config = dict(
    norm='rmsnorm',
    parallel_block=False,
    warmup_steps=200,
    batch_tokens=131072,
    train_tokens=716400000,
)
Below are experts of layer 2 (counted from 0) of a mixture-of-experts language model. Rows are named router (the router's row for the expert), gate (a neuron's input weights, with its number), up (a neuron's input weights, with its number), down (a neuron's output weights, with its number) and show model dimensions 0-127. Each number is 200 + 40 x the weight over its row's rms, rounded and kept within 0 to 999.
After each expert's rows: a language model's description of what the expert responds to; "raises" lists some tokens whose logits its average output raises strongly, later layers aside. This comes from a sample of Wikipedia text that the model never trained on.

# expert 40
router,237,224,217,198,149,151,237,184,251,262,237,130,136,194,205,282,246,177,245,163,192,225,180,86,203,225,231,168,211,218,176,167,167,219,267,124,193,166,242,221,190,210,184,171,273,244,169,197,174,233,144,190,159,225,212,173,210,145,195,272,243,150,98,168,129,195,219,150,183,198,149,184,176,187,169,162,199,158,174,227,191,143,238,157,254,162,180,234,216,241,150,210,208,240,205,183,206,196,304,257,123,196,203,201,223,223,162,268,183,221,231,165,186,234,173,246,151,202,200,200,141,197,200,177,303,226,161,188
gate1,195,183,191,185,140,199,214,131,180,198,189,203,210,211,198,184,227,250,245,188,207,225,202,187,223,178,188,213,232,212,224,185,189,233,153,164,219,230,269,190,188,247,222,230,222,263,203,203,221,220,182,142,234,203,182,232,146,157,147,178,210,168,165,203,145,191,216,188,130,114,137,194,154,187,146,256,196,115,233,166,210,181,247,301,265,164,91,191,135,136,178,223,162,235,222,199,148,217,221,185,159,200,173,114,252,186,246,233,166,131,180,118,197,246,139,249,144,264,184,187,208,193,193,236,231,309,269,184
up1,168,175,147,262,163,176,216,196,232,196,137,164,196,250,169,213,158,251,178,158,215,182,208,222,166,185,188,223,268,190,249,222,159,173,216,213,177,175,261,185,202,220,274,196,256,245,157,149,169,166,175,114,160,206,194,171,191,194,192,247,209,212,241,260,146,191,167,232,227,189,161,161,127,161,128,142,141,136,160,218,232,262,250,239,242,146,151,198,166,196,201,187,237,293,125,242,190,214,153,164,253,215,191,138,259,222,229,174,252,180,172,216,222,219,161,240,178,294,188,259,286,130,247,206,225,242,192,193
down1,164,244,166,178,189,228,219,186,179,264,208,185,156,161,214,226,245,233,189,174,213,231,228,223,155,179,166,169,307,189,294,154,222,266,182,177,141,188,162,308,219,176,270,179,140,241,213,204,194,213,224,200,170,244,163,186,166,189,272,193,148,304,185,203,242,197,145,281,182,206,192,239,181,202,191,237,209,184,187,151,120,253,135,203,265,193,182,169,167,196,198,146,282,203,143,204,277,228,221,158,189,243,218,176,292,153,205,222,199,249,203,162,220,225,224,176,139,130,199,152,181,194,144,178,211,180,220,189
It responds to: Consonant-a syllables. Syllable pieces ending in a, like ra, ba, ha, tra, gra, Ka, in words and names such as constraints, Chandramukhi, Program.
raises: "mm", "mb", "ni"

# expert 29
router,279,189,203,221,163,131,267,166,227,238,306,160,186,163,196,219,238,176,194,215,105,184,132,199,256,262,162,182,166,197,198,142,169,191,238,216,143,270,242,189,253,94,201,194,220,199,135,223,230,296,199,202,181,173,280,141,215,192,177,239,263,193,196,186,204,126,200,193,182,195,221,154,242,185,133,180,210,173,101,230,224,202,250,194,207,215,252,192,246,221,198,201,246,231,223,124,201,204,233,188,175,237,222,213,235,182,225,217,215,294,232,183,203,247,147,216,163,204,152,179,169,166,150,157,191,166,231,219
gate4,232,239,175,189,188,211,227,165,212,215,228,160,185,182,120,203,229,151,280,212,236,237,149,240,186,281,245,126,145,189,223,292,222,205,197,156,194,251,259,236,187,216,142,181,182,248,177,206,163,240,208,190,222,160,238,191,234,219,183,221,157,176,221,173,224,209,204,156,214,190,195,201,216,257,244,120,188,197,247,213,149,183,159,197,189,213,174,327,131,204,201,170,319,208,187,193,184,220,189,188,198,269,208,212,212,122,245,170,206,200,170,265,209,251,182,190,91,279,204,209,173,206,130,214,205,294,166,207
up4,252,273,197,136,170,239,169,193,193,137,191,118,184,216,183,177,242,202,192,231,221,247,177,217,179,202,203,183,226,200,232,207,168,262,225,270,205,195,209,229,227,206,166,267,209,242,183,238,177,277,241,170,179,150,132,182,166,170,185,150,234,196,147,214,217,231,213,215,176,227,119,266,164,182,175,107,287,178,205,256,204,219,176,269,180,219,182,184,288,237,156,180,143,197,292,189,261,247,194,139,176,278,191,223,87,200,245,206,175,239,172,224,180,202,142,133,210,237,239,205,215,258,242,198,196,214,155,219
down4,238,250,159,133,257,148,167,135,250,195,154,184,198,221,241,181,196,155,174,179,98,235,187,287,170,291,236,249,163,190,173,202,166,293,180,207,251,153,172,227,209,207,210,284,284,196,232,218,213,223,187,145,226,241,209,150,217,215,207,232,188,196,180,260,182,218,195,221,186,130,205,184,239,238,183,167,226,244,245,174,180,176,251,266,245,230,253,167,286,212,215,159,222,170,149,177,211,273,158,144,173,280,199,183,198,152,201,218,173,202,239,211,198,263,161,204,190,219,163,187,164,130,295,205,224,221,185,211
It responds to: Capital letters in acronyms. Single capital letters inside acronyms, abbreviations and country codes, such as ECD, OCLP, ITA, G.I., PER.
raises: "a", "ame", "BC", "V", "I"

# expert 8
router,243,185,170,210,191,174,275,241,200,215,211,183,200,130,230,203,217,170,178,223,192,207,218,146,223,201,175,220,211,204,149,208,142,270,274,201,176,238,265,177,268,180,215,181,204,179,182,257,242,214,174,167,203,127,263,201,144,151,216,216,247,161,124,242,196,173,215,260,161,213,150,147,232,197,151,68,207,198,180,238,207,194,235,233,235,193,176,247,215,253,225,220,196,235,237,100,195,234,196,240,124,215,189,165,237,192,283,279,128,233,220,198,196,232,189,203,216,192,194,159,46,196,210,198,231,207,195,196
gate16,177,185,249,167,165,208,141,300,260,278,241,203,154,222,183,216,174,174,170,162,248,163,183,226,209,239,178,229,234,197,165,214,183,181,214,235,212,176,218,301,202,199,193,161,214,256,217,195,131,186,164,138,135,119,191,259,185,182,179,240,226,231,163,132,179,158,172,182,183,244,149,189,171,210,183,297,213,234,198,225,206,170,230,115,166,179,210,152,181,175,200,127,152,230,168,133,238,179,209,235,153,167,235,100,209,137,241,169,172,247,245,220,202,174,204,199,207,182,167,278,194,232,164,256,204,185,143,292
up16,230,181,254,238,187,132,217,182,214,194,192,247,258,186,274,208,248,221,212,218,199,212,270,232,194,206,180,225,145,207,163,226,184,133,224,211,172,159,186,174,196,168,134,166,249,216,193,181,210,159,206,155,168,128,193,219,254,220,192,348,197,222,168,168,159,173,266,194,259,134,193,169,189,203,278,234,181,164,230,179,207,211,148,186,205,181,223,228,128,214,240,205,272,148,250,195,200,145,188,261,224,189,156,185,159,211,175,198,205,203,164,186,156,136,174,179,206,237,267,280,153,163,75,193,215,228,175,110
down16,174,259,214,263,225,137,227,174,245,135,219,201,232,162,215,219,196,244,204,200,110,201,222,202,210,165,238,149,120,212,196,96,226,281,207,225,237,268,197,248,217,166,248,243,133,168,227,186,229,213,181,203,225,166,241,130,185,164,141,174,204,175,200,147,236,171,236,170,162,288,130,174,293,224,196,252,109,187,204,223,212,213,190,250,199,222,205,265,151,209,203,162,151,209,265,225,164,182,266,176,264,198,179,195,153,170,234,200,194,192,210,171,219,114,164,184,236,161,186,198,183,220,264,164,201,233,214,126
It responds to: Word-initial consonant pieces. First consonant piece of a word split by the tokenizer, usually after articles or prepositions: p in practicing, f in felt, st in institute.
raises: "ate", "il", "ook", "ad"

# expert 60
router,251,178,168,198,93,178,218,141,262,200,234,160,207,194,184,235,184,227,154,242,127,200,149,153,272,216,161,178,153,204,160,164,189,235,151,243,188,222,254,199,180,195,222,159,237,232,181,224,306,260,117,198,155,142,270,193,110,152,189,205,233,154,161,204,183,206,204,232,243,244,111,160,190,169,222,233,229,124,222,248,206,192,160,211,224,190,195,246,215,182,187,195,254,268,229,253,217,230,206,166,164,174,155,321,247,231,165,256,168,235,215,167,193,224,224,220,226,182,204,160,145,175,178,163,213,199,229,173
gate16,175,202,189,178,240,181,129,209,246,231,193,223,230,169,204,217,118,192,219,221,190,158,161,162,236,189,222,205,118,145,222,241,200,174,171,177,136,146,190,249,178,197,221,203,183,214,227,209,246,293,175,72,165,239,167,282,171,224,224,205,189,197,248,274,296,182,175,226,197,256,187,195,217,216,215,212,202,187,186,225,205,109,127,261,227,113,235,230,206,212,170,192,173,228,232,212,216,185,236,241,200,120,182,180,237,113,169,145,156,233,233,180,309,220,177,259,193,217,181,172,223,211,193,157,213,274,207,217
up16,290,185,221,144,234,144,174,194,237,226,180,209,253,267,247,272,256,210,201,291,170,205,181,212,204,196,161,238,223,148,161,208,207,147,235,139,230,236,243,149,166,195,198,181,194,231,220,140,202,161,214,161,148,173,150,207,205,182,183,194,169,245,195,203,231,234,180,150,237,147,113,178,283,219,209,191,207,129,242,237,296,144,202,175,246,170,179,200,253,144,236,231,255,182,205,203,243,232,268,203,234,209,94,193,140,185,193,230,201,181,178,238,186,194,221,139,218,163,169,192,193,202,168,114,136,246,219,123
down16,248,142,274,222,186,218,157,201,252,218,161,162,200,202,252,216,206,226,274,199,155,227,265,260,192,164,282,158,176,223,209,169,211,170,131,200,168,193,183,223,234,183,254,227,197,163,207,227,233,224,147,214,190,175,100,220,174,211,190,211,306,225,168,182,259,223,243,239,166,186,241,224,242,184,187,181,202,260,250,175,177,177,156,191,190,180,228,271,175,182,98,234,210,265,259,183,139,210,296,253,233,217,130,200,198,219,227,212,176,237,159,251,214,165,229,162,207,177,200,221,195,178,158,204,121,125,131,132
It responds to: Mid-word n-syllables. Word-internal pieces containing n, such as in, en, an, on, inside words like masculinity, financial, Engineers.
raises: "ic", "ice", "der"

# expert 37
router,209,211,202,224,196,168,250,187,231,219,276,144,153,152,230,250,290,147,194,237,138,152,145,208,224,196,210,234,191,224,180,157,194,233,194,141,251,233,243,207,209,157,231,159,189,181,211,268,230,244,137,212,249,233,180,176,177,196,274,178,307,127,122,194,148,199,179,235,174,202,117,209,225,141,217,131,239,167,131,232,175,226,206,123,230,251,223,216,195,279,172,171,250,251,206,166,175,207,262,202,148,146,252,198,244,177,193,232,198,298,212,173,174,208,225,229,190,158,236,212,176,195,163,179,183,234,236,243
gate16,115,241,239,183,189,170,158,205,233,233,237,262,151,178,217,152,173,122,265,90,147,179,175,211,183,168,178,211,210,180,175,173,233,256,240,218,173,208,227,124,227,231,217,163,208,178,258,166,227,207,239,248,199,168,162,181,199,164,213,220,220,168,147,252,194,152,177,223,231,174,166,245,203,208,205,181,172,189,210,267,164,218,191,50,242,165,209,210,214,251,185,123,268,211,220,210,162,194,201,181,134,226,152,176,121,206,234,230,116,194,187,167,222,265,302,227,175,199,277,170,223,171,218,177,216,172,212,212
up16,229,133,212,218,194,192,148,226,209,179,141,184,242,170,154,196,230,276,193,142,216,200,205,158,220,233,164,257,265,218,257,259,231,189,175,189,250,134,186,231,188,187,258,268,221,161,181,252,145,154,224,217,199,164,224,151,193,213,195,234,168,169,218,148,166,168,237,232,161,247,268,237,159,243,166,188,164,141,122,241,192,198,172,276,101,196,165,235,193,164,145,213,127,152,188,191,231,215,197,187,190,226,218,164,125,231,215,172,202,272,168,132,161,219,204,230,241,172,203,151,219,142,255,319,207,169,218,243
down16,161,240,195,200,247,184,174,167,181,144,214,181,183,239,258,230,187,183,238,123,198,188,227,217,222,124,176,207,173,214,183,186,231,192,163,277,194,199,178,256,252,187,225,196,132,222,255,271,238,197,166,223,166,156,147,196,140,174,168,248,236,174,205,192,229,161,202,103,286,192,179,236,176,175,162,163,228,232,316,207,212,172,206,208,208,238,202,198,192,211,214,146,216,152,130,189,149,207,161,198,224,229,228,230,227,182,173,146,128,179,223,250,263,184,249,238,139,161,121,169,158,242,207,270,114,306,180,182
It responds to: Consonant+i syllables. Word-internal syllables ci, ni, di, ti, pi, bi in names and words, e.g. junior, tennis, Nordiques, Hanadi.
raises: "ated", "ed", "ction", "ct"

# expert 17
router,227,190,216,229,179,198,256,227,221,215,212,139,195,199,145,239,251,143,170,235,163,219,155,95,235,181,177,214,130,197,183,216,192,203,278,142,150,250,198,169,191,129,204,160,280,194,180,220,162,214,167,149,204,191,270,227,186,213,220,162,232,133,163,200,186,155,196,199,244,214,122,176,205,154,196,151,238,162,146,276,157,274,234,139,196,214,218,202,210,153,191,245,233,260,189,199,234,232,164,234,218,187,160,198,265,183,207,278,196,223,222,220,225,185,147,222,259,96,194,119,120,199,139,197,268,217,215,235
gate0,173,273,263,177,212,148,140,153,168,234,252,243,207,226,199,169,267,143,160,211,140,162,196,227,218,183,248,280,170,229,222,168,172,203,215,190,245,305,257,181,138,164,242,135,240,196,138,229,219,185,218,180,207,202,190,147,208,214,181,196,276,268,138,203,197,214,160,192,223,294,236,233,215,205,189,211,204,158,171,178,103,151,147,253,180,175,214,200,229,194,125,217,151,167,205,157,165,192,168,173,243,145,198,213,235,182,255,248,201,231,233,209,202,120,189,242,218,147,168,137,178,190,190,156,273,254,160,162
up0,164,191,203,124,208,172,225,204,95,219,239,228,209,184,210,148,256,155,225,212,170,160,239,170,145,235,180,251,167,189,178,237,202,222,174,177,216,146,234,206,171,244,275,191,236,194,191,221,301,208,235,226,141,164,139,263,233,272,196,196,259,135,185,112,204,188,213,152,191,224,240,269,209,265,135,220,174,244,329,180,164,162,174,203,207,109,176,238,246,160,235,243,213,239,201,197,196,197,203,227,194,156,231,168,241,189,142,152,219,212,204,169,174,167,184,142,179,215,201,189,206,235,165,166,233,280,250,240
down0,147,206,130,244,213,182,200,136,192,176,233,198,157,210,210,198,218,206,201,257,260,171,246,333,217,174,185,222,191,169,212,169,219,183,159,196,200,121,174,181,230,248,181,228,219,146,246,181,190,212,237,174,225,248,205,164,235,225,183,224,170,203,273,230,132,261,141,214,220,157,237,281,202,210,195,139,149,202,178,185,225,195,192,194,166,199,244,243,201,152,261,170,231,113,153,265,204,296,162,278,243,238,246,283,146,184,248,143,236,159,175,153,211,222,186,182,221,208,204,214,192,202,244,224,163,196,88,188
It responds to: Single r/l/v pieces. One-letter word-piece fragments, mostly r, l, v, d, inside names and rare words, as in Sht-r-um, Ensemb-l, O-r-ganisation.
raises: "t", "or", "s", "ved", "n"

# expert 46
router,204,176,139,209,169,172,268,168,221,214,218,159,151,166,296,245,240,159,155,217,153,154,166,170,238,208,212,181,122,186,231,184,156,212,192,154,176,226,201,190,209,192,218,154,220,201,182,230,195,229,174,153,241,180,258,135,188,161,168,218,216,202,129,222,180,173,205,219,256,236,98,182,238,188,151,175,228,185,213,204,190,215,210,144,237,196,172,183,259,287,231,130,181,192,221,104,133,236,255,146,121,212,230,209,204,261,172,222,218,214,205,169,245,272,191,286,244,209,170,212,167,259,166,185,303,217,271,234
gate35,212,241,224,222,214,242,228,162,212,175,151,200,235,175,207,218,163,255,110,256,175,238,185,230,226,181,199,204,119,124,242,239,204,224,210,223,202,162,167,138,138,284,157,219,173,180,179,160,166,280,158,243,209,172,290,172,244,197,182,172,196,226,243,156,178,193,126,250,213,153,201,210,197,200,224,137,296,191,195,220,270,130,132,222,235,173,169,120,167,250,264,163,228,194,257,126,159,234,186,196,174,143,147,225,216,218,179,151,264,193,219,174,201,232,252,171,194,135,200,164,160,188,190,221,235,143,176,198
up35,230,234,171,186,168,216,149,181,209,245,179,243,245,204,205,150,206,172,196,197,213,230,233,262,197,196,86,174,258,184,165,203,185,261,199,212,264,167,228,208,203,163,249,155,161,174,197,245,225,171,246,190,205,225,203,188,191,259,209,206,187,160,222,170,172,208,240,183,222,257,253,217,154,144,256,239,225,162,149,138,214,168,160,127,172,263,165,159,199,196,122,259,123,212,190,236,281,223,252,152,178,145,239,124,256,266,219,161,250,184,253,214,180,225,165,240,251,312,249,201,227,198,202,149,128,158,193,166
down35,202,161,207,175,190,165,278,241,161,304,266,212,200,252,204,177,178,210,153,281,161,209,149,142,209,173,185,203,166,192,236,239,251,128,223,217,196,240,231,198,198,205,200,257,158,231,177,173,242,189,90,208,189,248,255,244,287,186,252,223,227,173,154,225,235,277,220,250,193,203,191,178,177,198,134,208,284,219,252,236,178,218,196,169,148,226,234,188,208,257,243,258,218,301,227,208,245,220,190,205,159,192,232,203,192,204,204,225,211,244,190,298,231,154,179,197,199,108,216,171,269,219,191,182,177,236,259,169
It responds to: Vowel e pieces. The letter e and e-ending syllables like ne, se, te, we, often closing or inside names and words, plus capital O starting words.
raises: "ver", "ction", "ck"

# expert 47
router,260,204,254,298,158,139,230,237,225,206,227,166,184,155,201,262,255,141,227,177,198,134,192,175,257,232,252,218,149,223,138,191,165,180,233,111,194,288,254,158,243,139,193,214,218,182,163,258,204,256,180,182,156,191,201,158,183,158,214,208,206,162,173,200,216,122,219,162,173,175,143,189,274,173,176,150,264,172,136,239,177,240,249,185,255,201,183,281,172,203,226,125,229,271,187,189,200,199,228,241,138,236,192,251,237,201,233,248,170,252,160,154,208,216,155,187,187,189,157,184,161,203,201,149,236,243,251,166
gate1,211,200,236,140,194,155,61,228,226,217,173,194,180,191,218,173,196,186,202,160,232,155,188,217,241,137,218,166,210,148,211,233,147,187,220,100,188,298,182,209,205,232,191,155,260,222,114,306,164,188,166,155,224,160,147,169,251,225,237,149,182,228,166,187,191,205,265,160,236,183,248,180,245,157,160,210,214,180,174,200,215,241,281,274,200,159,259,241,154,197,199,155,227,220,235,142,224,162,205,168,188,205,104,224,216,152,219,198,149,213,170,260,239,234,179,229,171,211,250,256,231,184,166,174,225,233,166,228
up1,224,231,232,240,213,196,284,197,190,240,146,155,140,239,143,164,234,187,186,195,220,245,210,200,125,255,153,242,217,212,213,194,198,226,287,243,229,164,182,193,199,194,197,297,190,179,151,202,164,235,215,199,87,283,278,192,211,190,167,203,226,138,205,201,244,213,224,226,182,199,170,210,208,186,242,227,252,202,201,214,195,143,184,193,164,210,137,196,296,215,183,258,182,144,178,198,180,200,192,209,186,172,200,226,131,293,132,152,160,185,149,129,297,130,164,142,214,151,209,203,239,229,180,239,180,180,252,149
down1,186,149,169,214,223,181,226,159,241,210,282,183,243,159,209,230,168,236,239,163,114,195,176,168,211,224,194,197,177,262,165,208,218,161,161,202,235,231,174,199,188,169,245,205,168,235,206,226,225,161,182,245,241,177,237,265,120,187,209,234,222,230,132,247,143,175,245,199,192,233,155,211,148,245,117,212,209,145,265,170,159,269,189,188,202,180,205,121,278,169,194,178,144,278,168,147,201,162,229,210,211,246,209,170,250,162,248,316,143,206,250,248,126,224,168,209,207,273,210,185,245,171,199,170,214,197,138,275
It responds to: Sentence-final periods. Periods ending sentences before a line break or new sentence, plus the cc piece in accord, accepted, soccer, successfully.
raises: "ies", "ious", "ical"

# expert 16
router,198,215,199,208,162,85,243,193,290,236,230,171,213,209,224,231,226,132,204,234,147,160,142,171,247,196,136,165,202,147,192,168,172,264,238,98,192,179,242,159,252,198,188,210,301,207,133,220,272,216,198,175,214,206,208,197,172,196,178,256,243,193,113,172,166,175,240,244,184,178,167,147,240,194,192,187,232,149,189,247,240,152,194,187,260,187,179,223,224,157,186,193,251,253,191,177,207,206,193,163,166,208,215,148,189,242,224,180,192,162,170,122,132,175,175,193,217,207,211,144,98,185,178,95,252,249,200,211
gate1,223,188,199,233,203,189,257,175,222,186,202,246,186,211,80,224,184,205,188,212,132,231,140,229,290,157,250,128,213,264,268,165,161,206,247,200,187,197,163,120,248,221,201,184,191,231,245,199,202,165,206,211,141,141,188,128,254,205,180,253,195,248,207,220,225,244,233,179,235,168,130,169,211,152,261,148,175,155,123,221,216,169,177,226,169,199,139,191,193,152,146,164,216,254,245,212,148,261,235,236,208,233,136,171,112,198,191,228,163,125,206,260,259,223,234,149,217,202,234,137,184,204,196,193,188,163,195,138
up1,230,242,222,211,196,198,167,163,219,191,178,266,159,137,171,87,252,170,244,190,236,213,226,182,207,214,155,163,227,226,228,199,201,304,220,244,158,207,136,271,213,168,226,236,106,131,244,281,217,217,212,190,180,217,237,186,226,216,239,183,192,176,218,204,194,262,234,186,202,217,236,215,137,136,193,235,229,177,193,204,166,197,199,161,200,200,180,227,181,211,180,222,190,209,243,102,237,203,156,200,172,231,256,144,217,124,181,208,159,129,219,169,154,122,266,268,211,266,192,113,202,202,292,200,248,209,243,155
down1,223,198,191,153,221,229,230,202,212,207,242,182,277,169,184,166,218,231,133,135,206,183,188,216,230,281,219,185,231,174,151,245,252,166,245,170,170,259,146,247,146,296,185,163,177,250,205,242,267,245,321,188,201,205,136,245,252,219,180,250,151,230,189,154,176,215,179,207,187,171,262,251,149,162,191,204,154,151,239,199,178,199,192,189,180,204,209,224,177,280,247,183,155,246,195,206,169,113,203,197,158,109,162,274,210,185,201,192,224,193,209,172,139,195,189,223,137,223,208,205,278,155,220,156,246,125,227,232
It responds to: ar/ur syllables. Word-internal pieces ar and ur plus words like Mar, Car, War, Bar, often in foreign names, as in Mukhtar, Earth, further.
raises: "n", "ning", "v"

# expert 59
router,241,216,198,217,174,214,250,234,267,228,227,130,153,150,223,234,198,170,140,197,200,226,208,188,239,146,179,188,152,191,203,213,166,217,201,167,194,187,226,184,284,115,224,196,282,214,119,194,260,236,192,166,178,197,216,177,143,176,178,206,214,123,141,128,206,247,218,184,239,175,148,216,235,219,116,63,216,128,132,224,156,112,207,148,187,203,230,169,257,258,169,207,148,186,216,216,210,196,212,218,182,193,168,256,242,251,229,206,205,216,235,112,204,182,186,226,204,181,187,187,180,166,172,171,259,241,289,196
gate35,152,194,202,219,135,243,231,249,171,192,279,166,195,160,238,228,137,268,202,231,191,210,141,207,172,140,107,122,165,161,180,198,181,245,175,184,174,234,128,191,238,80,230,289,223,163,205,198,202,151,197,229,167,153,203,186,179,216,240,160,214,225,218,146,221,208,150,172,129,220,196,254,196,251,185,201,186,196,241,134,222,223,211,160,251,185,208,146,187,205,199,194,257,203,244,215,193,235,211,206,234,218,115,233,238,196,182,195,178,154,218,292,180,249,237,160,206,129,297,168,198,226,215,142,219,280,229,183
up35,178,219,206,193,225,155,198,166,183,153,309,251,221,279,146,213,228,217,161,200,123,222,194,164,238,231,143,164,252,217,121,278,184,162,156,150,224,238,211,235,277,130,249,204,192,200,189,204,152,189,225,233,235,254,180,145,162,192,135,165,271,260,164,145,156,235,183,191,210,264,172,240,149,133,206,237,172,206,182,151,197,225,238,166,134,176,256,200,192,161,220,218,195,187,158,231,138,292,235,156,147,242,254,180,171,182,177,212,183,189,168,206,264,243,244,209,234,173,178,248,213,231,201,205,274,179,197,181
down35,243,168,210,141,169,74,267,119,216,301,207,189,246,225,230,165,107,213,179,184,261,242,180,201,231,172,219,265,219,188,199,232,200,208,239,137,258,208,131,264,190,176,229,271,198,163,187,186,234,143,245,172,198,191,252,189,208,232,240,145,255,162,235,245,216,243,227,206,223,237,161,239,216,255,190,197,199,228,180,185,178,170,265,206,149,151,190,221,245,196,132,248,163,205,180,160,254,201,222,209,142,195,202,117,215,226,186,145,134,214,267,181,254,208,186,185,197,198,192,199,212,137,107,216,200,173,237,192
It responds to: Single t and b pieces. One-letter word pieces, mostly t and b, inside words and names, such as Gian-t, Yve-t-te, im-b-alance, verte-b-rae.
raises: "om", "re", "ur"